config.toml
d_model = 96
experts_per_token = 1
lr_router = 0.000961
norm_eps = 1e-05
lr = 0.00859
train_tokens = 388400000
Below are experts of layer 5 (counted from 0) of a mixture-of-experts language model. Rows are named router (the router's row for the expert) and show model dimensions 0-95. Each number is 128 + 32 x the weight over its row's rms, rounded and kept within 0 to 255.
After each expert's rows: a language model's description of what the expert responds to. This comes from a sample of Wikipedia text that the model never trained on.

# expert 4
router [148 105 102  55 118 133  62  70 100 109 106 135 104  93  95 104 167 171 101 166 114 170 161 166 138 167 173 138 103 118 112 119 185 136  81 139  79  83  83  97 153 126 141 138 100 148 139 163 142 115 144 152 107  77 191 127 119 174 101  93  87 179 135 185 134 131 112 101 111 158  94 117 113 124 164 133 159 116 155 129 175 135 131 123 125 108  55 123 152  59 151  71 175 140 150 144]
What it handles: Word endings after a capital C or Ch, strongest for Ch-ile, plus cricket, category, candidate, chairman, and general nouns like title and name.

# expert 5
router [148 101 132 154 134 108  81  55 153 149 111 174  85 124  87 157  82 152 166 105 112 139 148 212  54  93 109 190 117 141 108 140 175 195 122  77 120 114 145 119 171 115 143 147 162 149 120 114 112 149 115  74 130 109 193 142 136 130  83 197 135  66 147  81 150 140 117 146 152 127 152 127  99 154 127 110 156 112  96 163 123  96 114 136 132 128 157  83 125 163 156 117 114  80 176  89]
What it handles: Commas, and, in, and colons right after proper names, especially place names, as in Trondheim, Norway or Khanasir and.

# expert 12
router [138  93 126 169 101 125 141  86 160 139 183 138 140 112 123 106 111 100 190  82 123 143 102 181  68 117 126 169  76 126 113 107 161 107 191 186 100 190 174 135 120 158 130 165 161 153 224 119  89  98 113  73 167 156 157  75 138 171 169 122  85 149 160  82 125 119 161 144 121 154 122 118  91 131 126 135  63 130 115 134  74 139  98 142 132 158 162  96 155 161 109 132 126 105 114 115]
What it handles: Month names and day digits in dates, especially birth dates like born on January 24 and In August 2009.

# expert 28
router [178 109 106 116 118  91  96 154 126 127  95 154 153  84 130 121 188 136 178 117 120 132 160 114 153 129 153  67 175 113  99 150 204 157 138 110 128 126 104 130 125 134 141 101  54 118  77  47 169 147  93 102 150  79 147 144 110 101 196 123 184 130  95 174 120 106 126 124 145 138 153 137 157 144 179 149 106 164 136 103 124 156 167 134  72 186 136 144  67 123 119  91  59 115 104 131]
What it handles: Noun-ending pieces, mostly plurals, such as ers, ions, ies, ities, and the place-name endings Nap-les and Tex-as.

# expert 6
router [126 124 111 178 157  76 173  87 167 155 171 127 131 185 138 160  94 112 172 142 112 128 143 143  79 122 118 180 134 116 148  83 164 193 147 100  62  95 158 122 182 100 153 130 151 135 172 121 126 167 108 147 129 140 137  77 129 205  85 168 184 118 125 140 127 132 150 116 203 160 130 113 105 192  75 126  43 133 103 149  78 121 123 138 109 137 146 122 135 119 169 141 131 120 159 132]
What it handles: Leading spaces and digits in match reports and score tables, after a line break or pipe, plus opening parentheses like (T, (N.

# expert 15
router [ 95 123 134 158 116 118 142 137 156 159 120 128 214 156 165  73  86 128  98 148  82 147 117  89 162 147 113  90 172 162 144 135  79 144 119 132 161 143  99 138  62 142  93  96 129 150 116 153 139 105 140 205 106  75  98 125 149  80 137  77 155 125 109 142 133 103 121 130 126  86 171 106 145  88 133 135 222 125 113  64 190 108 119 150 125  57 129 123 149 110 169 174 108 142 104 166]
What it handles: Word pieces in the middle of common words, often after w, h, sp, such as led in acknowledges, ault in faulty, ant in advantage.

# expert 18
router [ 98 143 115 150 166 108 153 174 182 177 225 110 105 100 153 129 134  66 146  66 149 164 180 116 117  76 182 121 131 122 111 146 125  76  87  87 130 147 149 135 149  55 135 149 170 144 150 106 125 158 161  87 154 166 171 127  96 114 108  83 114 151 164 159 195 139 130 103 193 135  83 135 115 102 124 133  79 146 136 122 125 159 121 126 142  91 158 103 146  91 177 146 107 149 100 125]
What it handles: Line breaks after table header rows like | No. | Title | Length |, after headings, and at paragraph or list-item ends.

# expert 13
router [182 170 110 172 170 173 155 107 231 183 101 118 114 162  85 102 123 200 111 101 153 150 144 117  60 165  95 180 109  80 114  59 118 136 142 122 112 115 146 130 154 139  80  96 160 149 162 114 152 168 128  76 134 163 171 125  76 124 113 142 132 150 107 133 151 145 124 187 157 159 112  97 117 120 139 118 115 131  88 128  90 137  64  98  92  89 163 131 116 153 138 147 120 138 117  94]
What it handles: Pipe separators in tables and the symbols in map coordinates, such as | , ″E / , °N, plus colons in infobox lines.

# expert 23
router [130 123 136 210  97 116 111  70 152 153 139 154  81 122 105 131 150 118 119  91 117 177 142 173  77 118  94 145 102 149 140 136 131 132 109  64  56 134 109 131 158 126 129 160 130 127  66  98 104  91 138 103 160 123 164 135 143 118  74 160 101  91 111  89 164 138 150  92 132 154 141 166 102 236 159 136  72 111 101 164  76 105  92  86 140 130 149 139 112 148 146 174 176 150 132  81]
What it handles: Capital first pieces of personal surnames and names, often in title headings or lists, such as Mc, Van, R-asmussen, K-lassen.

# expert 1
router [123 137 152 126 122 184 160 164 103 117 139  82 119 174 132 147  92 121  44  65 149 160  62 109 109 163 139 106 141 116  70 105 120 101 144 108  92 119 167 133  98 151 128 155 112 120 134 159 100 206 152 192 116 123 155 155  90 140 184 165 154 163 134  91 103 172 121 133  74  52  95 116 151 110 112 147 133 165 131  74  95 132 116 143 136 104 149  71 122  86 140 115 174 141 149 174]
What it handles: Word pieces right after a capital letter, mostly after L, T, G, F, as in L-aw, L-oc-ation, L-oss, F-ort, Lieutenant.

# expert 16
router [ 77 118 148  45 106 106 147 147 110 115 127 127 151 106 135 162 140  76 101 154 128 107 106 110 159 101 198  82 125  83 166 160 107 194 142 138 195 143 153 127 104  88  87  69  93 104 148 131 110 139  97 141 144  83 136 145 162 160 160 141  83 126 212 141  97 101 120 134 167 119 141 150  70 144  96 147 169 154 152  75 142 131 140 101 109  86 122 153 102 108  60  99 122 116  83 161]
What it handles: Middle and ending pieces of Latin-derived words after prefixes like dep, ex, con, re, as in dep-ic-ts, exp-ect, occurr-ence.

# expert 26
router [146 114  96 122 117 134  98  45  74 114 177 132 107  95  97 176  77 103  84 116 109 120 135 116  84  55 123 157 138 157 123 140 146 152 137 104 154 129 196 152 124 154  82 106 121  94 131 101 110  65 115  89 143  68 141 121 103 148 136 149  97 177 163  86 209 127 123 157 116 140  69 153 145 126 157 147  74 129 119 185  85 104 115 138 114 101 152 166 126 130 131  82 161 143 138  65]
What it handles: Country, state and nationality names and capital first pieces of place names after of or in, like Texas, Santa M-esa, Port L-incoln.

# expert 29
router [196 126 190 145 125  68 150  91 154 125 139 164 101  88 134 152 174 172 180 176 132 114 119 176 113  82 167 162 191  97 105 128  82  76 137 130 163 160 149 131 126 149 151 151 187 134  91 146 212  58 126 119 117 140  95 123 127 157 127 127 147 102 138 132  97  64 141 126 156 101 163  79 132 191 136 107 128 100 113 124 118  89 165 117 114 162 103 142 106 177  85 126 140 121 113 157]
What it handles: Lone consonant or short consonant-cluster pieces inside words and foreign names, like lia-b-ility, Zagre-b, Humbold-t, kh.

# expert 8
router [133 115 111 142 125 115 112  90 204 199 153 115  95 151  98 148 152 201  55 104 116 142 132 136 120 158 192 157 205 132 124  97 163 167 134  67 142 109  93 152 158 146 120 107 135 159  88 148 113 144 180 134 129 146 159 101  80 116  84 160 171 135 129 167 175 106 104 148 110 151 110 158 139 142 126 169 129 213 145 131 156  89 134  63 121  74 137 121 116  89 116 160 149 124 140 107]
What it handles: Pipes and semicolons between numbers in sports statistics and results tables, plus position codes like | MF, | FW, | Pts.

# expert 30
router [150 167 128 121 104  70 101 108 178 130  92 113 109 102 190  89 157  84 101 152  80  99 153 114 177 160 159 129 136  95 130 132 127  36  51 202  77 125 112 128 110 109 103 119 128  87 153 167 103  99 134 172 140 155 103 124 110 134 121  94 147 161 141 115 125 102 132 129 132 168 141 117 150 118  99 122 215 144 132 135 216 134  98 166 135 104 117 117 143 133 109 171  63 124  93 128]
What it handles: Short nouns like way, point, job, him, them after an article or verb, and mid-word pieces like ook in overcooked, ill.

# expert 22
router [116 110 105 173 131 124 107  62 193 195 128 130  95 161 110 127 111 163  85 100 139 166 140 121  84 152 128 182 120  59 130  84 150 187 105 120  95 133 146 135 163 104 131 145 159 140 111 105 127 122  92 157 136 115 146  86 137 110  91 163 111  85  64 171 132 108 112 140  78 166  81  91  86 165 148 144  85 115 104 134  68 117  91 136 134  94 158 167 115 183 140 134 175 129 135  49]
What it handles: Digit groups inside table figures such as 985, 983, 672, and opening consonant clusters like bl, gr, fl, sl.

# expert 10
router [160 125 220 105 121  86 143 156  77  90 104 165 124 141 134  96  91 180 134 194 105 124 169 152  76 120 130  90  92 166 166 159 117 146 133 182 112 123 114 135 121 143 122  94 130 117 125 100 177  65 125 118 154 144  81 100 154 127 169  98 104 110 121  90 126  70 109 156 140 122 143 144 142  90 144 117 154  63 133 187 151 137 118 151  65 158  53 175 131 167 109  95 125 104 122  82]
What it handles: Short syllables in the middle of words and names, especially after ar, ur, Car, Bar, as in Car-ber-y, bar-ber, Ar-roy-o.

# expert 3
router [ 86 129  98 189  67 132 137 112 122 111 132 131 111  76 114 106 130 102 125 103 128  81 111 153 136 171 114 137 103 110 127  93 149  73 115  72  84 127  80 123 146 126  91 146 149 159 181  46 162 127 129 125 102 134  97 162 122 140 187 185 140 121 148  54 148 181 110 138 123 124 102 102  99 105 148 109 163  83  91 150 185  86 138  96 155  57 150  87 111 165 120 141 164 112 116  64]
What it handles: Prepositions like in, in the, to, of after a noun or quantifier word, plus word-initial pieces like in- in institutions, inorganic.

# expert 17
router [173 132 121  91 160 130 139 130  89 100 108 135 181  56 119 115 146 181 210 160 129 145 112 168 162 156 165 126 149 129 101  89 125 115 135 113 170 107 146 121 114 115 146 116  99 112  98 209 109 113 116 165 159  83 158 123 142 180 111 176 164 115 199 178 162  41 140 128 102 149 117 157 163 165 167  89 138 112 158 173 126 166 100  96 115 179 120 164 146 121 136 175 121 128 156 121]
What it handles: Middle or ending pieces of common and proper words after a short opening piece, such as Cov-ent-ry, canc-er, Parliament, Ohio.

# expert 25
router [ 61 118 104  97 117 151  90 116 138 109 120 191 131 139  85 157 110  60 131 118 137 117  39 155 151 148 155 155  69 139 137 159 118 139 117 165 129 125  77 164 141 138 130 150 178 177 146  94  94 134 167 108 115 151  70 126 125 131  85 158 145 156  99 100 130 156 167 127 155 136 159  83  24  82 141 143  93 100 111 136 127  95 127  92 159 182 126  57 140 135 116 153 161 154 116 107]
What it handles: Words that join or begin clauses in narrative prose, such as that, which, but, who, when, if, and sentence-final periods.

# expert 31
router [ 85 109 126  83  78 156 202 166 118 152  74 146 180 160 152  87 146 118 171  78 135 164  97 107 127 129 112 105 104 131 161 146 135 100 140  90 120 115 114 120 127 134 164  87  69 104 110  91 178 186  98 148 105 107 133 185 144 113 130 213 171 121 133 142  86 149 137 164 218 119 140 171  96  76 131 114 123 148 139 109 122 133 137 170 147 158 135 133 164  53 140 100 130 134 131 158]
What it handles: Pipe characters starting table rows and infobox field labels, such as - Country:, - Family, N-ame, N-earest city.

# expert 27
router [131 157 165 108 204 254 156 135  97 118 142  99 161 137 144 129  92 165 130 107 137 115  65 132 121 132  71 140 129 150 160 120 108 151 127 146 118 141 162 157 135 145 163 121 125 103  93 159 171  87 207 147 136  71 146 147  46 111  72  99 125  92 119 167 116 101 143 126 109 101 134 139 170 106 105 158 105 183 174 134 147 129 154 112 148 141  96 135 113 129 180 161 138 128 176 116]
What it handles: Word pieces after a capital J, K, Y or Z in places and names, such as ama in Jamaica, entucky, ansas, ohn, ou.

# expert 9
router [101  98 126 161 122 186 159 151 164 100 161 153 158  75 141 157 134  73  81 132 175  84 115 164 149 132  81 101 104 175 129  78 128  75 179  95 130 112  87 155 151 156 100 140 101 180 187 107 112 170  83  94 124 141 118 108 103 135  97 139 178 103 155 176 182 176 130  97 122 139 122 152  96 108 129  73 121  80 152 126 180 102 138 150 103 165 180  66 163 145 119 130  91 123 118 138]
What it handles: Prepositions of, by, from, with, ending a verb or noun phrase, as in recorded by, single from, brother of.

# expert 14
router [ 86 160 121 200 161 126  79 139 224 111 139 160 185 160  82  74  98 105 132  53 130 149  90 119 125 163  91 125 108 125 160 145 166 106 146 132  96 119 139 136 138 110 155 171 113 143 112 107  91 156 111 125 105 210 123 143 158 133 106 150  57 130 136  81  99 134 143 127 135 153 111 129  24 106 111 145 111 120 155 124 101 122  85 109 172 105 111 100 123 122 167 144 170 101 123 110]
What it handles: Opening quote marks starting quoted titles or speech, often after a sentence end or that, as in "This, "Answer Me.

# expert 2
router [144 126 101 194 115 106  96  44 193 187 136 141 105 152  96 143  94 175  95 116 125 150 157 132  61 147 115 163 126 104 140  94 135 184 132  64  94 121 141 129 146 104 111 122 128 126 108  97 131 120 119 139 149 147 147 103 117 110 131 160 133  95 101 140 173 100 128 141 124 143 117 124  87 220 171 115 111 120  65 172  63 115  68  98 122  73 160 120  82 171 128 130 155 120 132  69]
What it handles: Pipe-plus-capital tokens and empty cells starting a new cell in wiki tables of names, events, places, such as | S, | P, | Nominated |.

# expert 7
router [ 90 162 100 171 149 162 118 192 159 146 132 161  82 127 113  85  67 108 141 119 118 153  92 104  52  79  94 169 121 108 157 166 168 104 132  83 150 103 110 131 149  91 150 167 162 145 185 119 112 181  81 122  84 135 151 155 161 130  62 189 128 112 127  83 173 154 137 136  89 129 102 166 137 136 120 126 127  93 113 141  88 146 142 118 154  96 126  51 166 171  98 163 104 161 145 141]
What it handles: Articles and short sentence-opening phrases such as The, the, a, is a, was the, It was, often just after a heading or full stop.

# expert 11
router [175 110 110 145  65 107 152 112 171 162 174 118 220 112 151 107  45 148 113 103 110 188 153 127  85 156 131 146 108  67 133  78 186 154  93  74  86 142 169 119 142 133 162 140 124 110 132  58 117 150 102 141 131 111 122 103 110 141 146  90 154 161 134 185 122 148 141 125 107 138 116 105 159 183 178 160  74 132  75 138 113 121 127 142 130 139 115 116 137 146 107 133 153 113  92 201]
What it handles: Final digit groups of years and numbers after a leading digit, in headings and dates like 2018, 1966–1967, 2025.

# expert 21
router [139 118 132  87 170 144  74 135 101 108 114  86  89 147 198 153 118 172  67  96 143  91 131 104 152 147  71 116 122 123 127 127 139 137 129 165  68 119  67 111 139  75 162 112 102  82 187 103 111 151 164  93 127 144 156 124 113  95 154 120  98 210  80 163  97 158 116  57 126 148  88  69 159 151  91 139 102 150  73  88 159 144 140 107 140 129 108 105 115  83 161 102 107 127 158 125]
What it handles: Word pieces after a first letter, mostly d or D, such as om in domestic, ome in dome, et in Detective, plus igital, ependence.

# expert 19
router [111  98  82 181 106 118  92  82 170 160 116 112 115 163  94 112 136 146 103 108 154 137 146 104 118 138 136 194  97  50 116 105 134 191 117 148 117 125 146 148 166 137 135 163 163 145 100 125 103 130  82 162 116 159 117  68 151  88 103 136 103  85  49 156 133 127  96 159  69 172 110 112 118 161 150 157  97  84 122 141  50 129 118 145 154 104 169 180 134 184 148 132 154 149 120  58]
What it handles: First pieces of lowercase words such as resc, exc, sc, f, and the leading digit 1 or 2 in table numbers.

# expert 24
router [152 138 155 115 156 165 118 158  99 110 122 112  68 120 130 217 134 132  69 172 152 120 159 107 128 101 129  48 182 188 104 145 139 142 131 111 139 101 105  94 121 156  77 111 106 107 104 114 152  82 153  72 125 163 127 110 164  90 130 108 139 125  90  78 112 125 117 103 103  91 147 174 167 169 106  90 135 186  76 123 118 141 174 122 120 147 126 135  35 125  88  92 126  96 149 174]
What it handles: Middle or final pieces of proper names and words, such as id in Trinidad, er in Frederik, ico in Lodovico, ford, ing.

# expert 0
router [103 156 123 169 159 153 188  99 173 173 155 117  75 122 131  85 142 128 153  97 151 137 183 106  63 112 145 162 116 158 117 123 144  85 100  83 141 116 148 115 148 139 127 147 136 122 191 112 162 132 186  95 125 139 126 102 115 134  93 103 117 124 139 176 204 137 107 131 189  87  76 136  54  97 129 119  82 107 128 168 118 131  68 172 142 120 148  83 141 135 173  91 110 157 199  92]
What it handles: Line breaks ending one field of an infobox or list, before the next field such as - Starring:, - Website:, plus See also headings.

# expert 20
router [202 150 134 154 112 115 163 100 206 186 146 129  96 141 107  97 104 132 101 124 130 146 132 143  60 191 148 149 123 129 152 108 125 124 142 116 105 100 125 106 183 138 154 107 158 105 159 131 107 118  91 155 144 160 115  96 134 134  49 147 112 139 103 202 136 136 132 141 106 146  93 152  75 141 131 145 167 100  83 174  61 111 130 101  66 118 145  99  71 177 158  99 192 112 159  85]
What it handles: Dashes, decimal points, colons and pipes inside numeric scores, records, ranges and times, as in 24–27, 6.81, 7:58.